{"hidden_size": 256, "experts_per_token": 3, "normalize_top_k": false, "balance_loss": 0.0163, "norm_eps": 1e-06, "extras": ["capped logits"], "init": "trunc", "max_grad_norm": 1.0, "schedule": "wsd", "decay_fraction": 0.269, "batch_tokens": [131072, 262144], "max_seq_len": 512, "max_steps": 9276}
Below are experts of layer 5 (counted from 0) of a mixture-of-experts language model. Rows are named router (the router's row for the expert), gate (a neuron's input weights, with its number), up (a neuron's input weights, with its number), down (a neuron's output weights, with its number) and show model dimensions 0-255. Each number is 128 + 24 x the weight over its row's rms, rounded and kept within 0 to 255. Numbers have three digits each.
Before each expert's rows: a language model's description of what the expert responds to. This comes from a sample of Wikipedia text that the model never trained on.

# expert 13
Word pieces inside proper names and place names, often after U or In, as in U-man-a, U-ru-guay, Lieber-man, Man-chu.
router:117085081112129154111109144135133125113139118117147161131115151133125137135087135110139129131129163171130144154133089144163170105165103131100162122098126110116125155096121123113105106137108083093136080160138111136118155106154126128093124153119122097153111143136132148150140099144086106134173147133106144149106110149142171125163091179153126142149118151141158149152127133139138148160163090186142110124129146132128120144143158149130129131151159152089093115087100116086114121072080133153135152130100092112115102129105129156096119155157144100132081147160175118148139107143109145121149109126076117102126118101122137154106113124097109139096097114185154128123147153106176136173172064152144098107148112132110144141105137132128121111126060101124134178097131109150114124139127158
gate0:121132134089144099149140149145124115104129144135137111089116152152118105137122117126146108127157138118098108121154130122103121105109113133114124102133118106144139111095164080108150112101089078157125150140094152116120126134108094113114150124072105111180133086103149120127126106092148112159181130134130092187132126133110128183125131132123127144133134091093102148148106135099104094113129104148142128151109109086122153125077112145123133134084149175160121139126150179142108157086131118168147086128105128095171074158138159120116123138122131101091135111154142126130141152131122163098131110077110121110101141171124136162059145114136120175113098162106128147164142162116085127165112092144144159145153170144110111146147120127093139110115079123150145158165125127096093131170114129
up0:119118157103139144140169181174088113084099166162123150120099148123139117150155100137122101121175134139141117136123124108116097131115110143152122150090134117161108138098126074097151134070141075088075124129093115130096066153141066101115135103117132103132154099114132115166150111147106141161171131133162129146139138100131120156128131135178132135144127155118120125157112147102127117092113156116108146116125123107136177129099112138125153118114145154086093129095121155107118111090098114156113158135131107077148117173143153132153162119118137144114148118172132093131119148106127138107114135090088091111110128113111135117070135129117141171098084143099115134157119143149093147099093122141138141142129155095150143133126157088113126133079154131138129160143121120104086123143175149
down0:113118089144127118123131097110144125118109115105125111122145113131129176140168113099127136101129085147071132111148130110154138137176125136112134110156119144170130103087136128152142134096120134161120125146101132153120140119129156104150127139139092126128146109109162112151153134109162101096170136098092110137099065129121131115183089109182147127139084145130130143149121143140151128151153098130157158107097138144096140108130141176138101168115099142145139077107141171104128153101135092161116138164105124123135143109134124108071147122111149112138198149134152091145143117124088142122125123111091100125152116116139128103117152086101123092130107108114114160131093176089160125103123110110133137077150133158152132096175165134123108095124120115122137137151144100158174162187183147
gate1:114154124108122165109183091137144126135061140138121137165118120138119133140156119075134111114132154145136113167103170138123093104175167127160172158163137132147128136156154074109135163142136164097156115161138157111121122149118098087110138167109115139080097119124125188159119131132117168092123127126118158156128124153141063121118117131104122109140143162126147102150112151138151096089155109161133095125161139125172141164115134164149115130150183101092128137086111100140152136129138105148142144112122096131088148124113092106145132160146140130130143115151156152113150123122139159128083104121120082140125165137127120125149114148124102098153140112102120142107171133067151153116128143148152167132096147115154128152150163120126121160141148103161087137178093130142093142118142121
up1:164099154134129158106107114150139147136122118135107151137126137116106128128121126093131123106102140089132096131166122130102177126099121131164132120136115155143097174134105132132144121169116120179116126153170157188147170145100165126124141111143116181139123107142162054146103092161135111157101127127166126129061141160131143121130145126147116145120144123092125129162190118122107145178121121159161112133124151120134097148142107146140146116134111151118133154161137165154116083108172102125133162133096139129179129113179129071147097149127104154117161134093112128099149161115090106144073135145108122135135126132105168180151118110128110118137120197131110118136152114151150087139099126111131072152102125091139158129116111127141160107122152125131133124126129125131132132109180157
down1:122118083131124108071158150119096128125108074124119142104122113125097128112155123120117127113181123146088116085127162119101135112136130121124129122131149129184111147083156114113117134123127114167123129164184153080123146116171160110139074134121147126154080137113114153150119146147092124086133144129171086180142088119097105095129151097146114142163125138123085153131130153163111130192147127103145098110121152104177108140146119152129099120103103129126092107151067155120135127117118131156126119139114136139181136155177115151102175107116172104160150132130150138155069171146122139155137135153134142102152093086121138124153113135138124128136148115114107128148143169114148127131118140114129107070147130141095140138114160148113135131127081115135184158135132104128137093133111135
gate2:116111139114162123123132130129132116134115114140147115137107139119106117088128122107129160125143101144101121165139129105145083110114124106109120111072105115150124088130146109140153091117121158151104087144150132062147146169160130135114113130125140144075087125141109144163158120126129111107141144129088150093134081149158099133115105145148141073079086147098145168120164084148127111161130104089107139100112102153142110161174128130104128124138105126144118142119088174134121128147103085158114150139141142107132108142120108130104154142156159123118115123159131109164088109128145109188172148092150125153152154158108151110124080111145160194124100097117144120077139110136124153130123116124091139153128131183122123114123099147124154106082093141149146118108110150150126154149204139
up2:091133161152102085150083108113146134114126143132152149122115171168118103201116094119121138144177109112133120123145113121121143147130139112153102101130141110106103090148127120071152155081123166107100125134135114126120107112071164127143169139123094134160121143153134166086114121129135121124132119134146152160134097162127136167106116196118151161140161117143127149103157118133129104130131103169111099090101116133153077154150129110106118153115106114140137141164167158112172182116145177107124091158159128124111151106116141139136117141119126111138100180094167128139121109138128121173142158088153106134146135119157152154142093135114139144147118088110165157155087147099143168106128151116094133130136130141109098133139104124122100114156125154124154171108165112111115080095135136
down2:080132102162100160127135120107108052099135136180138109169142124115163132105140100168119151135149146126152128124123142118146128152148121087130091189111133113105131135137142128131175102144126131159109142120121139104141145092140125143114142159100158138113111113158125125126128093130171150123137122105109134168141138117157129170160141155143112104122131124146150179132173073143135131132181133117122134118145132145156172110166096166132128109159087170120091097120079091148133163139125132101166106149093145084163167138149170124103108122126132146117113156152158125164133067171141122096149123115098134116108112160091145143168135119134116142122129114148147110124117123148108128172123128092127109110083157121139141136097161141133125116131161123126100118117125110103134169104174058
gate3:093090117122110105102140134162092129142146155116134118157111146121195157114159076135102133103170144162140116109137098133158122169105141150150107137145139116116135104149083144116144128109121162141147114094162103113089137118132117110115069135148124086127121119094103146159094084135154149109134165188146145161081118146127131127138156173118169111136190150144136154098096108125127186131104161105135168128104118110124124141120133128154121145120108111160145118113149135122151091122132140133110124178114130078152113099122128124085137131091141106168133164150138089124143100166168119122097102136152136151112103110120149095127173102144077133157108133126149127130118125135123157139182159163166126125118103096155116115130131127120128111143159099118129119128143127099092085151184108
up3:129115130185129134101125171112120157146145143117085120124160100143141092104152133103176111123153124080169143119118063146141133152131135142126170100117111133106138167140167115142168148129113149104116162151132131121153149138170134130109128138171137125114125145131178136101091121133130132102180138155137118110133168148099121149101147125137117149094134129110057147143120123113152109133094119151107113126125164171107117115135114111143118153148110107115115123104103092156087113141079077084116103146131099109169132119111127133109139137138117128160129111102109079095125125124153140073092187153098147141147129157147150150117097122144131113128124130094095081166117108129133103109089133062115138148124139124104148147154154157147158172150130103072097102087152138111123129109132105
down3:102154149138148141115118167091099148155077102111132120119153079181115102124173153118148120132141104161124104113133175098086099091136134115135174150146112137115125151154115109143130115138140088110134116098061182119071111153126143106123087089113163116123120115141125088129131120169152161100114115141149122110158130116142157134144112094114134125159150120105148154111128147135114104139178153120129135080134137142151143122106143101108125126113100157135125129089101133099115174136106154147128128100163132126099126116149165163145135100100143134142125111131147137145124158184149106142114104141102158129130086112136140156198147133148129110110144111132088164086157128095143100148119160095131133180155170105131155095165126124114142144095157143138140083111130116116093179154126115
gate4:120117136128149094159179101147116103104108110118114133167143170099127131114100117109146081161150080103122155108142146140139126110140134094094158149179170122091109091137076154177123138146152121114152135104091137139077154102115108162166140170146113121133125133149132110167154116115158122106089131153116143113151148164133114120133170112171086101100140134097136120125122163133122111150118141097127144153157149120154166135115165096118100105187169151142137111141097101073156145138128125129136119148138080127134108134100134120100062109117117166122120172133155171116136140131121140122130095164118152136131172163112123105167142153107127122133177093142140114135135154123123144126135116113149108157136100137148129161154141130138136142137156119094172170117103102147125095145146184
up4:081134169173141148123132122166156106129083132116121127140083127136114108143105112106094171077102152120111110097150093131171114115128099184119096145144115112179120167172127122094119114154140175103156135088193162115113085112112125115121124097141126122166165157125130131135152084111127156164136120200146130117131130105092145132103128157144158108170134096147138151115148162117134170109130147154100122126137112135123121177132133097112154122102101120168120113101150108090094173127108120103114114133109122115124126121069133107184130168146123123155145083136129100132154149134170137146103151120102107127102143114103160098085098133146103158138118148102119100144157135140087120136131155135127136163152158091124118144145134134134150109134098112149148118138126122149101100161135117
down4:127168104095124122157167073110102099147141127105127127106108113131146101126107153111130110128149138175122110101111144129131176109136147143116175108116085145119151120169085154169132122122106168125085136132123122173116123145178123120089132111131147102152139153123091095143154160146141134099202145108089170175110171095137137155088140156165114184112110095119087113100115106152114122117122106145162169143118156135126081147148112101132130137136122141121150119146101126143146111103106161128083180122112133160137128098167105160052106152114111156126093127144114122125134152112115143147116107112124112144131159140164100099122132094134103140127151080152131131145144097119132108083094123125186113111105129108145147145129123121121117130125157123134163122096145139131105096111150155

# expert 12
Hyphens joining compound modifiers, plus opening parentheses and and/or, in technical or descriptive prose: narrow-mouthed, open-ended, first-order, multi-study.
router:114148118158122091125100106156152092115100110147168107118130146108131106104131140092079079114134162097155115090086120146144146149144134071123141152114123105135111128197138141135133139132131176116145128154142119155089130141117127102137116118130105126149083137099117158097151120130126140129107118094106101112084138089171152126153167127126131144120104127133102139163137148142146167180101095148094110155150135128110140117156121136105127063129106071167129140149133130153116094154185123123116097116117168145123121149125126124114165110155105093147094154165076090134164140158146119101166132110105117140156106149146123122153138131145137102123134109097087153143165133129129139096154183101128119112132121179142121133158095116156145108129101116140091086108134118106134151075158100
gate0:125185148147132124163164114116107146111117169140123130112156143126163090148145146123088118129118120134124099163142142136093146092136126153142152156123134124135136068148121124157127115144124093097115115132114178105137164143113114111124158090081111126163155114158088148125084139126224120131119161145136094107125143107154085066129140130136141140144107177110093100124099148092096140144132156146113141120109100154135150138118113127100167082126134121165108147133187104117149134117091113121131128142137155108141131122150128166146150166160087103134128130123119130143095143116121109118117139117144122152115112149123116097150100098151099119152113163143151143133155136204154159127140162146142097152134073126129151116165105109120109108108104123109142038109125118115121127119140103
up0:120120126108127125125142138088140136117151151141143121145177137087143074124131109136111113126140106152147091166152109118098149084090132128166140129135084142133128102165144127159115105142095114154151126151097143107135173121129130139096131121122112089165137102124118149128134131137225126114116116141118090128111131110180122114181091151151132121179120112112129119137126169137104142151090117161132114106117128166123167124133150120143106115133148103149143132142146122146134128131082153160137139150154129060107108131096110094147107142179152121121147178136125122134120102112109149211115125155092115152138129105109081111150121093154145104119110134180133172145132097134129108136105167154097120137133046091146130117144120122126123157097103156114143113103142114157148138146166122
down0:143120128157123132118072143134138174098127122116163111181108143140139115127111104102142127155171128122117146128099133151199123138146112103130149105142168126130136129100119103102132108134088135143137112141132159127133098150143140116096146118106137158128147096173081141099163124158131110155121105085156149133100126134127120120116135152090169120178147114163150120117133096121125108153143113158163125157110141070141138095137143117133105122110082125135180151136101116089157166126122100118115117107115142119182106157158123137124096116128097116145091117109108139135133147142153146128141128176162124143160085154132124090110076107065117148124101202144106130139159139127106142125121094087101125135059163112130091142124121103081134114115116175170122105133153114100106147110109124
gate1:139134144159104107108129141100096105127119065081124151155131152110113122108097147164183132123141135115106130117135113092105095142102151151107173138114097146142149119131094159146125110117157161140158131174138112112127123149149141122147117149147145120173152134087123118176084133099107191124121132095140128102134143132110125133122127126108096130087100095114149176165144126140116175128096132147115136167143140111079172174119125123153155081154133145110140128153193148113075144173164133154142115111114133166143113096180108164135129161131134125121111123127145125129160103133137166116132164102137124092113124146137102136082109150141093154154118144167106086147159106134120129134160121142150149120169117162141098115098127132108163092129154121115147096132088124096087097124115146
up1:158105139132169067120133117131124108092174085148146132085107114110099164147097153108113152138129154154112116119171132158131119077164167097124134135119156116121145124123117109145119131132141111105098132110134163145079158109108131147092156092126138166123131122134143167099111111131131132117136156149093124090130124128146133141184145146123139126118152085124091114091163139124111076110132127139146103126123163162157083137140142106123160120127164124117118141132099100123091101103091145102157103095119150068141124131119178136137121122134132122177127043100127098106130116142098179118171145130155137128133146102132167138109090128141155153137106136068118157149139129101149087114146126115114127132132148066110113102156154147159119135126138116113106089141128132152184153098121133
down1:141139133142166110105113107140101166132139143156124182169127141159154116120129124178125122145108126111113128150156149173153118120112159147096127082153150130142097101108109143119124132124143142148140160132120135143147108121158156119110122136128167116120123059142127153148091089124093141156120133108120143129116128110112090140090123120154129102099173138107140118138103134113099146132131070150149150136160151132124113135119160096103167132104161103116139152106161095117087199127166097126126164196149156125100117145108132130150143100096186114127178101165131206118107113113135159139093157108124164127098151135114088090101132127105096090130127072115160108094124128126152141137179124121115143146097115098116137157113115136119164139150119147139121132090154095118130127102139118
gate2:099141117147148108161118127126137134188163160100129178104108153139136118135104131126136102140136148098135098106130133127130110153113151121125196104170113119157136131173120099115167113104114138122142133143148140064139160129101162105144124152097140139111080122099114115115139159114185167174137138150138095166100094154146142077115134163107158146158119113129144098116176159123175136148157123152139111118131113151110164117137098116091137129166131162127131123137151151108142124114133124106111150133143152140050098116095098132153145145147158107103103158169149150160163136114156142135160129088125092104154143131097142124136129124124160191099072121111125130084150144139130108128129112086149152139135115123125126132137150116114121122093113110148163056122146130123145110128160103
up2:173147135106144103086123100111157187178105107106168109130175086169125125136152106108109134138116163143139192143138077118119138144113101126102089162137163171128120153151137127126116118110105119099145131137169130131106112113163120137132130118138180167154128139166109143107172121117083140102119088127140132089158125162087152147134138123136082130139132135134098149127115098109107168117157139152105154131138166105128120119114139147150144130105148085138139113146163123090131127124097144135100100169076075115152105115141155119120143090118125131124153105129118115075146152142145138136104132148116135145132081123145114127146133130100109098116150115123112141148115096077176111147091133163163186138105166134116113118096106185143098107155145151143106123157101089107115131134121148
down2:098137161121106109141118102146128100131078113154130132149127146143139090124103137147137145153109128136102093088119094152141125113121148161156150110136123116129089107126127146124110158130097111118152094138114128137115154083159167145151122169157145145115155113106126095109094102112095084162118100160157166134119123163132112134143062124095097141141142107128143135109123111140132144094125175140122129128109116161143100113156144132109121108184115114129133111136144106099111126131140077124163141147087109119122106127116143125122131122123111103144140084192108091167109141140107100149122144126144126147105166175161106174101090064115078121084165060154113127128121141076128152144115137080107084144101139130087173113139163118127148100149146099151127142140103126089153090126141124
gate3:106128109104160164099104074135104132107120096175123080094191159108105152167132117111115152114126122113139129128103124132113109122109157116128146154104118115123112128144145150151113106115125188147114134098138103142120116104137118147112155135115125136174146076144124107131112147113169113120099059102168121081153163105116150164137151116124144152138124137045118141180150103095145145077121109168093142143104143137158150149170134123138112140133114149101142131150119124148107103129124108107155153121120148102109148125112152106125112108143108135092126140154079145123137135097157134163080117120114155184131083188140111134128151158136114144139154087112127136140149058128131145095153169133163110141159134108124137127139121147093087107143149150160131127111169122114118112144148118
up3:104088145093105124136125124130150101170144200120158090108155117129144155096124120111177124151148133155115120108161150109142115134122112103139081152128118129080133175071108145171118080132114146135102096135123129098191160087119126137127148135155147123079173149124139160116147154117126147132184167122137141116129152145116100122163126152135161148148162127142086129128118157162112163107093134112136088151149135151152079122148099159126119116112102163103108114097129150134121159137098105110096113086128130147132132127164162163109074131129126098096099144146128115127130114108123098131190070116098138093119129122125143112105105116128099146138086099162142115115148153110117121151083136100111129140108171126112156137126105129129128128130130121139110160108173172150136168146108110
down3:180173129114119139111109129112104144142113110106124132117126185133096140092143138138137136103102073147142100112130115161132118125120069174082099150138117150153111139142139120111120159079088130126120103149103145163109093174153165108112131138137128121141170154098088123128140156113153112144114127127116144134127134106149100093108152120120096113164135054097146157132130113090113122154122127134141146121127087139085122078108137118117102125067110136128134155081140140132158141172075111150141129170117141119135134131145100125147139087124156127130111109166144131130130130138198112111090171129119139165127123106128133126138092114147098077100139158111168145113142110149114080147107136137098109119137139137113170099076105105125135159073145139121136134127085081143100133121139134
gate4:125107110114146097144111134104127154115096094089095091175138142123103113129135126122119110153140091120148096130144131080116131122125145107146136111128098178147122162163146098106138158183111093117141094113134138113131120111137157126135116138134100130120160177085096121121130091134162097143112093115132148101096131140135127139144110076126126139139133099114141127092148130167136194138091144148117131159128133124098111108102145160135122123117132113123173145087082173153122123192150132130167123139166133139116102161140102087117077141134155150116084089104141107101093135108140115170103060101173115112129146096156100120141075165130122144122106148131162149131119163131113138128132158136136117145120135156099108097113113146129102125091127168126149118152100089053118114115117113
up4:111150136141166161144107136108076133149133126149166097124140133123119100133105136109151090104135085134126113092130089096149117165155150088147141152145146159191130142149106131113148146142126119125109108136155137105158100110132125143101158104129130170145173136073106091139163127122139107127120111152177122134115119116169131185142110123208104127118117155153155113145118145148122127143109148152137158120109131119104129079137146136108145114140128086112157137085140169101109153169141120123161108102136118165137114151098109129136116113094108114086129136154129092118104107093114099140151123073084138089170091139129106111141141133175108173142111119135115135120120124116121138121138140091137129096111122114162105152118077068123080071121115125089101142132139086127149147146116096
down4:145196114067161181094122114152092105121147130153171117102151120107128075140120150144122076152114115149109155129117138142111097113122110149107105109101159159103185118111138135157134132183139132149089112150104118094146112124124122127127132121157109111106144085128112142103116101149099110141110087123152093116135115170151107088133157095143112137127131139161152151126124137111132111152108105133104105109176117116149155175149115137169161180113090138068117098164129123125143183131141101158131101126135123112131126079136148093130122093141111101111145116148092118124129095112129100105150139154099131139155103107114139137150113200145108093125124132134124084111132159133082124128140127083128149107114156146147136138072133122086138107142133101137104111115128099140169117142109108

# expert 31
Final pieces of personal surnames and names in lists, tables and biographies, e.g. Campb-ell, Chavar-ri-a, Bar-ton, Tago-re.
router:162091133114112159150122098180105164117157130164086191159104123117145126135105155124103081113106134133142129109087121135124127101127110164084153100122133175153127135161151160112105121107150133134101132074145172139131139122120088113136124153151086123144102124134102136085138168109123113115152120136106156153128108155107153121154126181117124114110139135153107097144185156121140164079114164104114124132143094130108103136132141140143139158151143154083134087106108146121124116172113155122143123143094093104141125102145143141125138063138093142115071104142140133137115100115128067118144130123125161130129129098115118123116137086130093103129136083135157174121148119138101138138166125093173118125154170148123151130160104084142155158140097139097107116132114094177137130093120131
gate0:112134128148129158137161118129067142116143123100114156122151099133154119124103169044104131163131103124153135129150122098171130135087141094133132126150161119122142128123147161152101159067148110154126124158092111144131191139125124123141126153156107124116094100132145094097119141128131127094164121138131102106112136110151107149115120123176120133109108100108082119127171102113126161136146158137133132156085118076093161159119117160162148111132160152136152119127107118116166102115096110073124127146120126116143102141119154065145142116145154131133108152133121165098127148118164106110104192086139171107136137131122133124146067100152131155137121163124122180127144181127106130083131134100113102187106130166177112115097144114109128095115149131129133118116129127123124137109125147
up0:135101144134148157099096135135159142159111133138167106152106200122116138125086153177149118072130139138121170096152116105145149102149086182153125142091100184140151167096119096123148122147108110133085112110139125173110138106116135145113118110137096194111132104180144127165127110109118143131119148155124127135106143114140108133105170139113136135110136140146146111090134138138133095132072101149172108158102150156138135153106093126144140114149180103103134143121106131120145125131113146163107126073131122088106144137105127147086089121125121149153155127104146117116138134116103091171143086124123131111097165174106111090114126143106097084152148139120134105114121118123102083127122102127154100132145120103113151115155166191139142163142117171152147131146130133144126140145089130
down0:073121124079111121150107162132148120184163154115096191157139132127110154111125138142098120126129159141128134124124175141138128103146162151126140110123154157134117115173100155122104138133120111156166117136116125158179094112128102132095170111178121107097104202091087161100137151141082118121147124151114134137134116117137094144113138157097109109121132155180141145138105102110135124129153157105087132138123123125143107091133102131143134140157146120120182105156094122144131134130129097090140142159173129097144116134166136146103168123143110135126110102152141122101136136139096101084103126121149168101122155125134105076117177120150120089124162108122132131139137135110126127117140146135099151151119104183147161145133127094132126067164109124172169141150082112111149125168158136
gate1:103155098093102107130161123112149179118083168126153154091177132143107124127083138159135107132141138161163167148121124128089139143130118124153138131133165129131145109120119123114075122123124168131106143122125107090148135141159144131142084166136152139090111122132125112138142095135159120139136102122109113112107105153155126123124100190149125082156158139112165129164155149111130133122142126102109132113153165146086105135137144134154153114153125085139172174104141171101173152140135140191106091159109153100155146123102125134120141158146094117142118095091120132135111098137122100122116103155129151115132118152100079086123124125113111099159163131131172127154149142103149145103182079161107152174112117119134128138136117153112085162157118109139093085143100120146130095115183115
up1:109104113107108158149137109125117158126087158097126119154119109108102142112110107135153115142171123134154147142132180122138120080166099110147089125177175173120140153175112142086134128062133131094118103121094128129090154132113154161134117140146099113132105152147133113137149103163183097129135128142141181130102128129142127112115085138118140105110127185122133144114094101093124157126113102125110093119166116146149153138080168118132117122144139167110159179082125194158142099177088129154110108161134088088160109113085140103146116125151130122098133099144142117120108128137099123172151101120108149118144078171105134124163086125116130140156152112142103129099098103168147092137130128152131162123121146141116124120117137121130140156098125146094098119161115125146138132133155122
down1:139119123139153114153132095097146135095106124115111137113131147130139156125128163141105110136178155115130089150136128108198114124122143097161145144093114178136175113140168112141094129119097136124106157141119109149096140098151151102076138124128166110121113138147132122118112137142122136125088145103166147163123105106108112127122143150179114172138135188120105075132162128159163102161134137107198106173141119106149145127147131131115116180153117119081122172143165145118120120164120140102123120150128150144117119104144120143161109119143077172105138147142140115200145137114128154126158178142095164120124092125082149133125134128109127177135150105120115138125113172143143156099147147073156142119105115092106118110128129142107154108143116061126127157136143146108100124105140146
gate2:148164154157137099054134109063123153130171135143116114118136129150137069111090111094111103129148103186153132124101116101128136184139100152148116123109113108112110097116110130114115130139141124103125123166136143099089159147111137143096139120121126130095113166133158141128104100143139168136122138145106128160145189081165121146123121123146151117098118139118116133161088108146186104163124161121120147106117129165119165137075129173126122133164124104100133133153121146137151150142101097111115143126164148131071137186148115138141131128114109113118131108158123102125133109137086124122152133125128130148148133128132087139141118128105121130107097137125148139134177132102125179101150103125136082135092137089120109108150126071140085194121124080123149096109129137095171132108154135
up2:117066131125118148104094143115099120119103154127155161147079106096105133149164120129122153139109081112125202131128088193114080160138139120143141139055124122142097185132094122131131141149114124106108097117123145126153140139132178146122162141152128085115167099122150092136123105110088126132185127110113118112152098150096123123121113097155137108095176128120133131139127138130123098135108090089140133121105137096204099151122132143083107135089137110114129122119134124117091143104132146131126119124116132156099151082129143111171139127135139120124107099116135111124083121126148164123094163139160122143136101166122150135130157117120123117100093133111135115102132115118139115109141111116133165132107159134136134055147099159132165150113176161099146123117137134192106127123114124
down2:144151059139126161139096108142125135119097133114110129128113105154127167074156128138088165172103142157157141168109107117151120150126130149153117115164133146133118127154094075099166169123109141108114102108151154121124092112096109134131123134140132126100107142102129126130169150125119123082116076114145148112113143141105102160166110108130106133184127145157148106115131160123160133137163110122102145108166146159137123105162068096133123146122162135144157117125166203129147125163119111101126115133122120131147088111109131106119085156084148108121142109139136151123112114121112146140131148127132108070096149127112103132141087151135128146125114145133123138129092151162045150115133136184125157133120148159138130117143135136136062126128133158139113108139129096156053113133143126
gate3:069111159126143144151104147131126123130083122130139100148147097112137128142147182096148121151126155134076121090142118087138107151155149127145118149144168089084114149112115142124092157117145115132095117104138125102133138126100143110137066125117101068190096130171111125122100112127143124154127138124119131170096127107161149114110083111113092116133126118139103134092125139135155165120116133146172101097122144128119086156159125186159123113134121145148139120122127137184116120153092136092159140205136133119158160111096168172101139103154128100127163144148156155118115136152113130095126122115147074129083134144108115116123105119106122122168098127122122083126187135145108126159130109097107118118160112162106126138123152143128155102124149121085117126141172094149124137148120163
up3:130100126171104122123126150128139123120176120122125168126107113158123130111147087135136155146127124150138111149160106160121151176113149152144122126164127142132150090152113122154141123089144094092159106096105117173139144161167104132131155120121159127150112095119137126156133137117145127124098105104171117109112071146156136142187165112089121124139140125108184139074167103114095132155145118105111164102119154119115174130099115076103146101161101133101138101155117129069127167129160120172104134070149111152110155168119126103143124157071121134172132138101112151135142112151139131115122156101147178120085149110103129142144148122103109119099146087121102145110111127147112140136127117150144122121138120120167127114110123096116142083066090109124138126093175103103114144106121161
down3:159123115131129127146152157151145126115109152119108148127112085126141116098139149112147136082146101123127074161139087193077121143149146159162118143158150090111121116134113124144142137144137098139132124093124152132114088116132129115145135165117120066155116123152109160100162127099130144111108143135116107080090108142148070142146130110112124163127159083159181121112117151123096154124084116141127140106150129117097143130099152127135136122112132072103141101121107138154113139102123112101096137115132086147110136149112118125058122129154148090119120110118120195091087109150107129115107162097151111112139158099127164091116121131156166131187094138086110108124118150130117158139112162105140130189129122130153172114165158145129129082130154106148149128171133161139154118099126137
gate4:131153113102146122127124095123090162169125125118122105155125101161103076159122114158130123155103104147151135121181171110156101131109117090167142121158113157156042120105142162147106116124165137095123157109122134082172159135110089141148124156095100129130127108127132137125116116141143158141140164128126163152125148167136103126116104105146166085129137099098096125078129148160120154172180127074158131120105145086141113118111115132094086147108153094093133135116137149097150141127120151115117123154127137114103147093141147115121154142114159130129096127171127140101067145066170120157122121123122108121102125123118109136123076118125103146155163146147133151105096117156098116113119081136134113163175145142160142125122094112099123137157095155146112125138103123142108153100127121
up4:163135103113155090096117152142137104124125119142145098139092105114146108127144140082145116166139105192123130133112137094103147079156160123112115165144116111156127114124142147150153166152145154106109152141135111108144160109142110139153104134137121129077109105123128174122123069179148137112112145133116111155144146148163115143112125139201138099175088124127093104109111151134133109111136117101172116116117106113137158150136121128117094117112124079124137158103105125145159142134141137131149126150146125095117128103176153125139105115144135143150119105168162148112079142107184134132172098117085094115152141087113128066133109125135114186126161134131121126118132093086097158129139140122161134125097111134163157147159093128140132139145081091151105125152116117137077148088156171
down4:113136131113094137102159123150116128128149117126137160107134115076143142154143129156118172124176146120102117121129113129135119182089138114102128165127110131086147114137078125126133133067151139124149168160157135164153134136156140124191146116118150089158145163086158124136125157064144112140143110161139140157118126105153144115128155112173197151145113096147139148150106147148114114107100121155160128131107159163137135102140129148128113118156099096112086117101125137125170084162128152148141110150149149126115127161123100117164079145113141142106185107157128127131179141118110142097108147162160120100141168125098156129140120117151134124092150109117155122152141155151132091135118136131109125073093089104131100142134138136133150121219109124129163157126139109154121118129133145